Experts of a small language model.
Size: 8 layers, width 192, vocabulary 32768, 40.1M parameters.
Training: a variant of Adam for the experts, 907M tokens, 6917 steps.
Below are experts of layer 2 (counted from 0) of a mixture-of-experts language model. Rows are named router (the router's row for the expert), up (a neuron's input weights, with its number) and show model dimensions 96-191. Each number is 50 + 12 x the weight over its row's rms, rounded and kept within 0 to 99.
After each expert's rows: a language model's description of what the expert responds to. This comes from a sample of Wikipedia text that the model never trained on.

# expert 20
router:47 47 54 62 45 49 56 46 52 47 61 27 44 49 51 37 39 43 38 72 48 47 44 33 37 70 30 51 71 53 47 55 50 53 44 61 66 80 39 52 54 36 43 43 45 54 56 50 61 56 06 46 54 44 81 57 06 47 64 33 58 67 52 56 52 51 33 48 60 56 33 56 40 38 66 50 55 31 25 45 50 19 75 45 53 52 53 45 49 56 43 33 40 40 64 45
up0:25 84 57 34 57 68 37 66 40 32 56 50 49 59 44 51 50 70 56 54 73 33 57 43 59 45 49 46 30 43 50 55 52 38 51 53 76 51 62 47 48 66 47 42 30 42 45 41 57 36 53 29 36 47 61 59 49 58 50 51 42 38 42 43 43 42 54 58 62 60 53 71 76 51 55 68 34 68 72 68 42 56 35 53 48 47 80 63 47 36 45 63 51 40 44 59
Description: Prepositions linking a noun or verb to a following phrase, such as of, from, by, into, against, plus "is" in species definitions.

# expert 30
router:39 40 48 52 52 51 45 61 67 34 62 62 56 66 43 36 45 53 63 47 62 53 52 74 78 44 35 37 42 37 56 59 60 80 59 60 48 59 69 32 58 60 44 42 43 53 41 61 49 52 49 44 35 45 32 39 75 58 54 58 46 59 42 46 40 64 52 59 56 45 34 61 44 59 31 67 53 35 59 54 55 33 46 56 72 71 71 66 54 23 55 56 56 56 44 66
up0:58 64 34 36 44 59 63 42 45 63 51 55 62 47 50 80 44 45 34 35 36 54 60 47 46 33 36 65 42 50 58 46 50 58 43 56 56 63 57 64 35 66 33 46 59 43 60 48 56 48 71 54 48 39 46 45 47 57 47 42 59 62 47 63 48 56 65 67 38 45 54 62 41 41 60 52 23 48 45 36 61 37 21 35 47 70 62 40 56 53 39 59 42 35 47 01
Description: First capital letters or pieces starting a word after hyphens, quotes or brackets, plus non-Latin script bytes like Cyrillic, Chinese, Korean.

# expert 21
router:44 45 52 58 60 58 44 80 70 32 56 51 76 67 50 53 60 55 45 52 45 64 53 66 66 70 52 51 29 48 51 55 41 50 34 64 54 54 38 21 55 50 43 57 64 45 54 57 50 44 55 41 68 34 56 26 71 64 55 50 45 40 39 54 52 70 45 53 48 44 32 60 44 44 44 63 40 34 60 72 51 65 44 42 29 64 50 53 53 24 55 56 50 63 48 51
up0:35 48 48 50 57 57 75 43 45 62 59 50 53 59 68 57 62 45 69 48 58 49 55 42 29 69 45 56 44 21 52 45 59 50 45 41 54 64 45 58 51 55 49 48 31 43 51 53 48 53 42 46 39 41 68 41 43 47 29 60 52 24 52 38 55 46 52 45 67 49 63 57 37 47 64 45 68 63 59 44 54 24 44 37 53 58 58 59 47 55 63 51 74 55 58 44
Description: Single capitals and short uppercase pieces starting names or abbreviations, plus longitude degrees in coordinates, such as B.A., H(onshu), 121°.

# expert 56
router:56 40 49 48 63 39 68 73 53 32 52 54 63 52 60 51 58 71 45 33 48 51 60 56 74 57 47 46 43 71 57 61 58 33 78 43 42 42 49 41 78 67 58 46 62 43 52 62 41 61 51 48 55 56 33 48 63 49 34 61 50 35 35 47 40 41 25 56 65 40 37 67 43 55 45 34 45 56 58 54 34 43 27 41 48 53 46 67 55 43 44 38 57 49 59 53
up0:53 56 41 71 40 55 58 58 45 43 43 76 59 66 32 39 51 31 66 49 36 41 35 52 54 30 58 34 61 74 60 57 74 60 57 61 47 47 40 45 26 53 46 28 57 54 50 53 41 62 66 56 65 45 49 43 23 37 36 50 54 39 46 29 63 55 37 32 37 35 57 56 50 39 38 46 51 91 43 37 40 60 35 63 65 37 65 42 44 45 49 60 56 52 63 62
Description: Opening word pieces of surnames and foreign names right after a first name, such as Am(edume), Ke(il), Kro(enke), Bh, ibn.

# expert 13
router:53 46 55 63 18 53 50 60 56 54 42 43 39 40 36 42 78 50 50 58 56 41 52 30 37 54 33 53 55 53 46 53 60 52 59 73 53 59 63 36 71 63 59 45 37 42 52 58 69 78 26 57 36 45 46 77 45 53 60 35 59 28 67 46 44 47 38 59 54 39 42 55 42 42 40 42 48 47 53 17 62 15 46 39 38 38 47 79 34 54 29 41 57 67 59 50
up0:37 52 58 48 48 58 47 49 63 52 57 39 45 30 68 55 52 45 54 42 49 56 31 59 50 73 49 57 55 51 50 55 48 43 58 33 59 62 59 62 50 52 64 65 64 35 49 77 64 38 49 30 70 58 71 43 54 35 36 41 60 53 29 64 50 58 50 29 58 47 54 53 20 72 54 20 55 71 60 45 48 44 20 61 54 32 37 44 57 23 45 41 31 61 51 30
Description: Linking words inside names and lists of people or titles, such as and between names, of, &, von, de, vs.

# expert 37
router:41 46 51 39 41 53 49 53 41 59 63 46 61 52 52 30 51 51 52 46 49 42 42 48 42 57 63 64 42 42 62 48 63 59 34 47 56 85 38 46 43 29 37 57 53 63 43 38 65 50 43 38 35 75 49 54 77 45 49 65 57 54 60 50 44 67 76 54 69 46 36 43 48 35 32 43 52 63 56 58 46 51 34 45 46 49 66 47 60 49 56 32 45 44 40 55
up0:29 58 42 37 35 47 59 46 64 61 41 65 49 47 72 61 43 50 53 49 37 37 32 40 51 53 42 47 65 63 35 64 66 44 77 43 42 58 36 63 39 68 75 72 73 35 47 39 42 35 50 57 67 42 50 55 51 54 41 48 46 66 46 58 47 46 67 45 64 53 33 38 56 44 43 44 58 38 53 63 77 58 57 36 47 50 34 46 68 47 51 63 42 43 59 51
Description: Short non-initial word pieces after prefixes or hyphens, such as re-ass(essment), un-ac(ceptable), c-aud(al), plus markdown table divider rows.

# expert 9
router:34 35 50 50 60 71 52 56 44 34 65 45 45 43 57 26 65 55 50 54 46 24 53 52 43 53 46 55 47 32 41 61 30 55 40 56 54 44 33 46 36 48 36 57 61 54 54 56 50 58 57 41 55 34 55 55 48 42 48 37 58 58 18 23 43 68 45 68 66 40 64 52 49 27 48 44 44 53 61 45 44 48 70 41 39 53 49 58 69 59 63 42 57 55 39 61
up0:70 64 34 46 65 54 51 43 60 51 53 22 33 50 47 41 48 65 63 51 65 51 48 68 51 53 71 54 61 51 63 54 68 61 61 31 34 38 59 47 76 44 54 39 42 17 58 54 33 41 69 39 41 64 71 64 47 49 56 64 62 54 38 47 60 50 67 52 53 38 34 33 67 57 44 39 32 56 45 53 58 47 38 37 47 50 43 68 19 69 74 68 44 52 56 25
Description: Opening parentheses after a noun, and word-initial fragments of longer words such as non, trans, dis, pac, mechan.